Weights of a small mixture-of-experts language model, trained from scratch on English Wikipedia: 6425 steps.
Below are experts of layer 7 (counted from 0) of a mixture-of-experts language model. Rows are named router (the router's row for the expert) and show model dimensions 0-159. Each number is 500 + 25 x the weight over its row's rms, rounded and kept within 0 to 999. Numbers have three digits each.
After each expert's rows: "comes after" lists some tokens at least twice as common just before its tokens as in all text. This comes from a sample of Wikipedia text that the model never trained on. Tokens count by the router's weight.

# expert 52
router:483550484495532537503514494511459455532507457507503493526514492546471528539488474519512440521520461531521486508529501487454521496487450489507505522468534517542524527556473436461503499518510483502504473528488485495484513495490493520506478513540534512514540480514603516468515501491453514482457496485476513485481492518526506514486524488463490482456493477494518512501501485542494518510513490498540514499488515538501453513461506496486509488490487498492484456494486485471485516490494495
comes after: " D", " d", " Al", " al", " re", " R"

# expert 94
router:489542484575524525491494524490491501483490483472525497504500485487480571546515505510504473457477500512537498496497495464503502488478509484487538497459473463522456516499482403470498515549533485519522461465506488522497498485485503540491490498463536530529495521481581544522493480501496498478502509484506530538509501497501518446494489553435460499492525492489553489500506493499483491476484481489512522478495518514499472510515499494498501521511542496521485489522502513502499510480520475
comes after: " |", " the", "-", "A", "|", " of"

# expert 29
router:492536465510498515501503488526471495512494495535518494506542508482477533508489523500509480498514459481521503533533495496498517470472499532488516496452491540507468513524463458523487504567472501500492498455500529519479505497496492511540476505502478490497524475473604520443513492488494499487461521503503519504510496543484520495515501499464495496459485484500521517534566481539452473502493488501554481476539483459529441503471497470471492497493509491510482453546484498508468502502524513
comes after: " B", " b", " H", "B", "b", " St"

# expert 17
router:482512486523493550489499510503490547500504468490504505495527501498519489532495487519504478508544471487551529529508463485488499494470461478502514491455487547528468482535475464471461505521478517538510465472502508556530507497483473497539522476494521499550516514491578449475496460491495546459491518478482499534491511542507470533499461521476498508491489476488508480500517499503502511477467502508480474492502527532525467522483496460476488475460518500517563463512483493475458530497525467
comes after: " ", "9", " con", " ac", " se", "du"

# expert 45
router:464574454512516543513478519494463495475488504538487491509528551469495508510488458459514469495540467498528470497514493504471487475482518515487504494458496508530497522508455456470416492560490494487525508470519522498547498502508501502483477512502471481531519478516555519477473486504480519474479483458505527542493509507518492491483467526471489490495493514535466512488511469523527500514494482511543507496493550494502476475445511479482511503465516535491526518527474494484452505498504480
comes after: ".\n\n", " |\n\n", "\n\n", " Sc", " T", ")\n\n"

# expert 2
router:448547489503486497506500505489479494506534512489490486512521518517463571495512517498505496505515444488549490528543478458498520495468493496517504493466496519535490486508474495485496490582482515509490451490494518505536501517499519529490454481535517509502489472498567532473508460474499520490449516470526521540501490491509504512451459530483472497444486522527526480473496468493480461481534515514525513507521504485488480497476489468478480497498532486490550454524493497453480512523535498
comes after: " M", " m", " L", " l", "M", "L"

# expert 47
router:518567462514529506497488486487478547521507533488516490509503516519463524515499534509485474506494473510496498489523476480507494482476495502478524527482503516519490513511460489469462458533518508496510450492496531485528509484537491537523502541493505524499535498485605466494514491468475557540505490525474536514480495490547463504491471514439470485472503505502459482463537490483463512470490454493534487488502521497520505460488471484543493486502503508465490486544500501478492528462495496
comes after: "n", "l", "on", "r", "ar", "ol"

# expert 53
router:502535488514492499478503498500465513510489482494499437455549550524493531545514503527506505487547439520537533522509466486491511460475481482484516496503484512532465495498464442472490510552522477491496466467512531481490515498486482518513486504502502491548525482488554541480533481493502552524494492511490531535528510504501492484482473546490461455472528456517454532447528483473531483462473500489544481497515517496498502497468492491510496496472480491517520481518507475494506511481514464
comes after: " the", " a", ",", " and", " The", " an"

# expert 10
router:524518492544526518479487468533446522524540493519536477508504503505517507503506496506485458494524480557518501481500467448465497496469512462528518481466521488478457541497500459490486473556511468502505495511480523486489509501514479511529481504480539479515557469505527495475456476461473532507509493476499505530530521477518494509473500525465480443456481469505530498519507481490502472511518481513541488482514524565517479484479475474468537495485506513474485523488518467507465535538546494
comes after: " |", "|", " in", ",", " the", ":"

# expert 69
router:481515498546510519494480500500477506512529495491478470494497501509509541525505493527494532520501458514566455499543456470473502468472474490483492461450462514507479495509435459472491506526485482482528458498518553508511457526524459515523481508541492475535536475505546482486533486474511531490493495477498507507486506500507521516475490549453502448494488521481499512528509486532503463506530485477517481485503513491535504559506506506461485508452558465523515476515484536495486491496498493
comes after: " No", "3", "0", "4", "s", "2"

# expert 31
router:492521498503509548487475509488498534520494509496494478506504523514489502542510489532477475498514470499477500508507446489488509479472518514536489484507475550519486501502421442496476476545512467486485455468514537468533487539506506518523489462507494545533570462535572457460487467517476485439482512478509490498549485502492509512455476504467503492484484491524483511493498502495493480490517516516484485519522511505516468528515509507472519500497522507494530479518513493463473493537561482
comes after: "9", "0", "8", "5", "7", "6"

# expert 68
router:463587459549506505500480517515478499495541495507519483513501486516514549543495499486521467449507457488517521526536480504481470457497495489505490488488460521481520528508478465484486504550466497472528489478508519519515508520453511514513488465520522503521502460470584507494492465515498504485438511466473541502539507550475537501497474561486514487488498500502516476477482513512490476512513469515524496479509493535488487512505479491492478499465499469483498504490483464482461520508506538
comes after: " D", " G", " d", " g", "G", "D"

# expert 37
router:471524481521473486463495493542472492487507497537512472475513521490527517524497528487502477481527465487521534486569464465465502524490458480492512484475523496507472509535486446500487504540530470500497508521504510493523529472467484530503490505480494521519541491505587519446510507458453503444495505465518509556528526517478495513463457536484515503453503468480521523507539480514515476487490501516523512500525534499524488477491499498458470519495497486467513479548501493461496526494490510
comes after: " Ch", " ch", " O", " T", " t", " o"

# expert 9
router:477531487518491499457498498544468517484474535498555482520514522479503533534496523516523490516507465529486559492546484475499505500468517474490476473486514541495471503530475439480498517537517507479525487501523541506501537512463488530482461489528507506480515490485560519487541481499458506497467460458504507527505489501527507489484454518487469454482502467533550485534544524492499497471505490451507511479501509484512479469488507473481499499469517495474503478526474476471446533541514482
comes after: "0", " w", "2", ".", "1", "5"

# expert 15
router:479530474506503548490511517489480488519498493471468483497493537505483536509522506502505461511502502519567514476537463460486494489502494494509505485464533501457494502500499454489467477535485451490522492477509510513527488509536489491489456518503511517535508527540578485456522475470465551498463513468519543521534465557466502526441480469456470462467485503502527487515514512483534481530511504484489494487486512523561501513484498472481506502504518510472527476498479505512484498499532476
comes after: " |", " Rober", "-", "|", ".", "ough"

# expert 64
router:507518481501513530494498480478476517495509509474481515470489496530488497531507493563482449499524470508520489494556525470467535461455489503480502531480479526528446505486479462470525514539456517542519466483465537526554534463484523527492516497481519533487537479535551504503505488488467523489478529473511513536519533481490495512453472511497487462461503518512511505489537472492507489479489466457532484525514539510527491494480527485506499511474490497451480488525473486445483489517488486
comes after: "1", "2", "0", "9", "8", " Russ"

# expert 26
router:478544476528510513480484514511482492461539522502483498513514494516533484539473542522476452455488465525531499499556476481450509464436479490502520508498498502508474494512469458456461539538462504507525507488504514517511504507499505516519444442490504483540513511483578539498499520486511498461468522475499501509477510521538474504479486500446479474468503520495505493483510459501499494476521458511509463551543557498487495501485503501504500528502498503527494507526487498504467519500523505
comes after: " the", "6", "3", " a", "5", "4"

# expert 70
router:464548506530496534527520475486476535506531497478515472468500521528535513466527517487465454481520442491477541516529469475469509439464528472491499494454549513510479513487460470488497498488492456488528488482506516497494507454510470503480508515509503516534521498523575474474481511477454491512481518489519523513493472488531526501495452527508486491479506446505515502521497486513508498510481501517517518514518455548560481478520478496498504500477520438511518470515501504506489518525531525
comes after: "1", "0", "2", "9", "8", "7"

# expert 8
router:475528445491510515473508472546473506506502495513511466490509533524534524510524493525504510481522455517529502495557501473499489470451476470519519492450503528486469479494515448445512482530501447505501502516477507520527503506507484503481500495504499528482498508524569522513498465530468530507486496494494485542484533516498492494461465471465493501427479525499534536487501461521490488544508495470524491511500535511534484503479534504465467492512501484511465485523520436502479513496548471
comes after: " the", " a", ",", ".", " and", " of"

# expert 38
router:500518495500500524506499491533491509492529472526486484500509518503513488531516504540513463471534447534501485511560492491478508498483478520538525447499485530468496470464497431515474495544479480470540498494495513527550504514476513509505472499495477528518520481530585489471558491503433499492462498453459528535483509498527506521493456522504499448494488469509496496528522491503499491505467494496521510498530482495512475480467542501488483508505513494458488465491510493481467512512559498
comes after: " the", " a", " and", " The", "ing", "'s"

# expert 74
router:475525481487494554485489519538510506489515491506488465483519520489478522497479453478528488459522442534508525529569462463511503470471494496500503456477520521501475496509508484490481538561464478468520531516521520485487504494487479513504493483492489521515501480506618535488497457488476460485452531489508527534520516525488530505489493526497482500458493481496541521491484485529499496497527501487544517507480493492523473507482510458492493514485519505473514475522488500440490504487522497
comes after: " C", " c", "C", " T", " t", " N"

# expert 50
router:463569455500508522485484484467469486493511479458492472509495522497503519550531497482494482515523484486550505464498509431487480485480509459510525487496515523469477509496447444505486457506446512500507488500468536508506498436484488548502474507488517503507522491485553505487502507473496536475493528476524520541498485526504492520478498546449485475478512457515497485476510528535481514527502500503548505493506493505532486548451502481472516499530529515508480497476478469479457519500517504
comes after: " ", "0", ")", "%", "3", "4"

# expert 44
router:524535482517457498488517511481465542506512504494482493521466502522482510505515465514518464504520448534527505517494536449500508478494511473488506499497502530493507531518464441540472498508531475499501467482495511510523502456509546520500479523534466539525530480501562459483520497499458563484497524475530535523475505503514486472450468496462496498462503451518521508532502488481482482508528485463563525495500528491508494514491494485533497509442517519479516471505508502457496463480525475
comes after: " ", "1", "2", "–", "3", " ("

# expert 49
router:461549442502508564491510472502466513505535491504487485492508538497530508531531489485499483475540472511519534523524482492515549481473475489493487476466503546535495484525483437518479509497467492488505488468515556468496517516472508514476500495538526497506517486511577499450465501461503510517453529486504522481544511508492495507490461510445471482487509503482525498540556492517504495492491483485487478483505518493505455523499494457487505536458526504486489488540507499486483477543497482
comes after: " W", " J", "w", " Y", "j", "W"

# expert 35
router:518489459511487508527496481485519455524478501477476451469559498525504521505484490501505520472477443521565534506506445482537468458491502471507497487484521502508500518504457434485507500517498498499497488519513517487548500523481493505481466480517518506517552490529593491520499484498494491535488519510486520518496494541470497524486469545455483487455518530516533481510513460550473515492539508493515512507519517514535458481487500485455477479491496474482508461490512492478498509506515511
comes after: " E", " G", " A", " g", "g", " L"

# expert 0
router:493507476512510526485502504521454518509544479508508488486522529542504526527508506525518471489515485514490501489488466466503510490424454489528493528475501519512500511480489431484441480518476536494508467510516544511500507480450481467501499464527523523476508501491545494460495484496514505513485506498512516531543490510460499477483488556469498472442498482552523517474510473497520520471506449487540514492513493514530463466507522477461496535478503508520500513491507473492472559486559501
comes after: " is", " as", " of", " with", " in", " was"

# expert 86
router:485604475534509517490519466482501519507510538467512490480507493518478507558456499515518488480527469500525478489526434457542495510481502468493532494485511496482497507518511434498477486521482485490499471491481488516503478525513503532524513542527477499524511466481555515515511479489468513519458500491564534539508502514493470516479484530474504452478467476521504497503531509493507500495488461485505510487500505535510503462497504484467503554470534486480490478549482498503456493516508474
comes after: " |", "-", " (", ".", ":", ","

# expert 3
router:518577471540531539498504472516479478480509501512514475495499536515479509523513486496521462469507470539519527498514467494487495495485468473530503498441481507488511511511502450514456486505486482506511494465491489512506498523501513529488490481518469524527504488531559500484530477481501517477474523469529496499515529487549505445474452484447515480464470518542505500445561453469490468491497512476512503501540517511529516517479495477470506535501536531486518465530499499479488466498540476
comes after: ".", ",", "-", " |", " of", ":"

# expert 55
router:519528436538515524505498490513485532507486510467475489507492512502482519529496520501507495496545465525512482498532474464491563473446460493520511510489492501503500507522493472468497502534475478466482445472488519494532554516506471514498482532517456566514501499494527508493523488461465513510435489473515565518524487523523477508469493508465496511459506534490499447525555514513518508491473499513508488474520527480498502515496476481473493502507515518488518485547456464485463482462504515
comes after: " |", "|", ";", ",", ":", " October"

# expert 27
router:488516456485457541534512474512492529524499489474528461505498516510486504518529480536527474498518469555534508503533469471498532499469471481521489495485527531520486519487487445473535500540488499512549489498505490482555514458502487505501499512502498485531517497479581524494507481469526502501453490486512519517534508519479502506507486484446487481494494491514518474471534507492443510550500497479525495450513507496555484516499544469493526519487494476478456456495489506489450531498531472
comes after: "-", " the", " a", "==", " of", "S"

# expert 65
router:483562486510451524471515497487478515494523486486480490500513472517417511529500502522504488491525446546539488513522448479510471467478505495504498479467493521496479512524471436489463514537494489517477481495523534510514529501526506502496465486527523486520532509521558509482498524515483510487461507469495537447536492476516472504483466536472499541529448483504519487470531484509492500509514474456517520490492502498534488483508520551497534541469496491466470475513497481478484501481533506
comes after: "\n", ")\n", ".\n", "==\n", ";\n", ":\n"

# expert 46
router:475571465531501529458505533521461512519506488514526472519551514484497537508498500485510460491537457508500509473525503450501487491471510469492483502458507548519525480482469477477468494561468485520509472495537498504538508471488496505511463485507496544494512476508549467484483501515467519503467511462515510533482485461498521498458468510496497482463466483521539508479498496521531457503469489464527502531488458507517476509526493455492511530472514512460488497545510486475481482492548500
comes after: ".", "1", "3", "4", " ", "2"

# expert 87
router:475578457542481554489471512486497500505514512487527501477502514498444512541492508519512476516502459497556500473522462468476528496472506446515484509465510500473472508494512446533515503540532485484524456482523493467525526484503498526499497471506539485520520497491562492498493486510486525509467541480506521532501487492524461479477454536451518450463496463508517497477521453513533519479504491483514484480501535488524511491514499468479485503485480522510497479508485526484456487508521475
comes after: " |", "-", ",", "|", ":", "."

# expert 40
router:492557485503507543504494543502530482517496498492510440471514529503506520515509530517522460498494479526538486488528491468456512483472472459479536460468509556518495534496443473487468497530476465511497479493462518463520538506479498530501454490532523531512543512537549509470465472484498500464483507457483500522509483485520505511469492515457497472467499502506555477526504502505473486530484474503506508468529495515555496480505491463469518505505518476470466475491486526493497494480524464
comes after: " ", "–", " (", " tra", "0", "ra"

# expert 66
router:480555463522510531491470513510450525520512518516533488501504519532504527531486482501501461475504479534529500500502495459472514474477480480484508488486487518519507506503487457457463518548476478514541497455529559498517524486482487531480473493469505492519515471522551517476528498491444485533497526488508554509500487474525488548485496492431507484457453499492498490455533501523523520512508493499505463477474495504547475479498545500471500475497532523480528487542481465491485528493523495
comes after: "s", "es", ".", "ers", "as", ".\n\n"

# expert 42
router:497550453505485542509476508482467503489496513482487473502525521534516497511490512502498490475485477532542495522513478473494498499453454474495517486490498503487504489518466484473451515536489490532530492452523512513492558493478521511449474506506460526488536493526572542478502453461490501480457539516496488532501503482484542491465511539467515495489488489502530512520522487517504498495490513531543497485531544520529480505516492481462526542470507496448519444534477498451482488485513507
comes after: " F", " f", "f", "F", " T", "\n\n"

# expert 19
router:497595531488491542506548490516507492521524499482531523486499524512505513545525539449507449511511471514514548491528490459475502493481477479526494499536498515494453498508453470495515494526503494484506469466481504499521504507511488488498460518514507514536512495567541546493506478474466542472477524507501509523502515518490508509483499516460500467466491503507480475507506486518453463509493482487531488508488465505535491492500527463470509491460509503486507474533467509460478506416508483
comes after: " of", " in", ".", " to", " at", " for"

# expert 71
router:485563502490498525491495519512431496513492477525511468507514502505503549499485502541482447513482429475528477516552506472452490463509498513505506461448490517524510513492485488503507491541487469515511491445542513502509531507490514513516483467530506510498495513494608529493485477496491505470491503504499537506513498496529494483507515504439466461462493479520511500531525521504509482494510520530521490480490539526512454470527510480486483520484512508492509449523487485466488509476498477
comes after: " P", " R", " p", " V", "P", "R"

# expert 14
router:487546488530489539456494505497488490525495505509494436503488529545524490527511494534492513537501475502525513546537500483470514508469475467474526456500487552472483509518463469453510491576479512509487489512528496511490504496470488509512481511498482489528493500506546527503500426465501549525480470466499554525491522505532490523461468494475491477485492484466526472493518485519490505504486518523510492467510519500530489513476551457440504509489520500491486490522453501522480480480521470
comes after: " ", "–", " (", "1", ".", "2"

# expert 33
router:478559470520485523489509515487478510525534457470503481518513499500461508504492498525542508513503464513525497486523478454503493515461463486526494485482488543514470541518475494495487508550480523499487456512484504505526519512509508542505494509493513497476540473516581538449513455506476526497471501473527558513480522505523506494481460516409465473450489487507525510500542477491496494481509474490483483528473545505510486502492532455491474516494531501497500476510486525488460507481511499
comes after: " M", " L", " m", " l", " Mar", ","

# expert 23
router:497548453506505511478503506480472497490492499509479467462518510535491510533505497527537439496502469535510510487568475484502525476434475475514518482492526487519496487514432454507493499547526496493509480488510489492513516472450497492517485492496508524506512491504533515481477506463453513505479509502467513518482480481515513498489501512455469483442468507543538505531513468483534478513483467470507500456507492528496479556507492466472509509508533478483513459549502453504466510506549490
comes after: ")", "0", "3", "5", "%", "6"

# expert 39
router:482558515499518547482509493463516488527504477493535496471508527519486512515500516501524521499500444561523477481521482468491498481472535457493528495472474509498482508518465465509461484543509483520500482499494541480520472502460497526502495503537480526520556533475567532512486482512499497482463480530537504533523474504523481471467472543497490474430489481493507487515487515514499508499515510474505487509481496500535467446510532476455483487495494505472476444531495473537507470496514468
comes after: "0", "9", "ed", " known", "con", " bec"

# expert 18
router:482523490516497505499498501545491475524523502486492508471502499489458542555502520530486457509525490508561485504504494460468495483460483462482511501482494515493471510534465447498494511539520512483513465491501500476529532488519505538473474477545523531517508506499552483477506466499490532508469523451518467530507511511497486531464468533491466453489494478530517480514522516507476470492488488521544512463477527515482473512487460467473474550501533549501479486510458519496431515487532505
comes after: " ", "–", " (", "1", "-", " −"

# expert 41
router:463524478549493520503477501518455530499523517484527460510516507562485525551494496519515441496473435518530478512501483513478500469499479475496513473460534515529501503533481455476456506523501518478508489456481517508518524527485482524472469496510514508497532479508583513506490479464504532484499487480500498535508488506511493538452509531484495464452497502494520511476503482533525469502531490515510525508496485461547471530507513488496505485486524515472514482552488452471455512507484497
comes after: " S", " s", "S", "qu", "s", "-s"

# expert 93
router:512568452490509551474493514548512533484548532496505446493495528501511521523480497494533488514517492478559515529495458474507542470483478506495479504443511491488484506513489454476453487550461490494495484473517555498543510472483472530505505509532488523514511477482552491485492492449493531487502489456523529519486513520532510481494480502489500456461487457491477511508488419497494491511492530460513516478471504519522490519477501494492516505520513496469491523487488496493473497518536511
comes after: " |", ";", "|", " vill", " st", " December"

# expert 95
router:476506444516508532490492470510494482485524518505509483499515477523486544545495493526513495493510474509519528507510457477493516478491484484497489493470525529496515473493451430503474486588476476509536480489494522494530520489482497507477524489516473522522543456505553561461516471482446472528470512475501499527512500474499481534483454515467508496468486483493530516515526490496544486491532498458538459516508527495513504485469476466492503518503510521489483483533489474509484525492565521
comes after: " h", " the", " H", " a", " to", "|---|---"

# expert 32
router:491541469503486537491508488515532492525508483500530463505514505488526525482514477512513480471481477507534517517540469446454485502460505474539514499471470504526479508518488474481480517539501515490492486476531530488522526482503482501483495528497509543539511484510554524450493500517464508486459530459492521560504494513514485505525454568477493438488489458493505459487521469532478500493516478487513496520534520499532477507507479459486450488496505522494527484526480512483455493491521434
comes after: " |\n", "\n", "|\n", "|---|\n", ")\n", " in"

# expert 92
router:508534466504515534507495508506476516492476492506500507488470506531455490533484528506524486510477452496535507512516474446462477503481472458514482501461511487505524542471453434481452493524494508496527471493489529491507485503477506548529448504501545498475490488529549492458515472522487548518503531528474534483523512496511532517468465480516532479457532491460510482513502485532467502493509490498491499489528520488510525490511535485498526527545509500478499465521494460495428518522534464
comes after: ",", "s", "ed", "ing", ")", " well"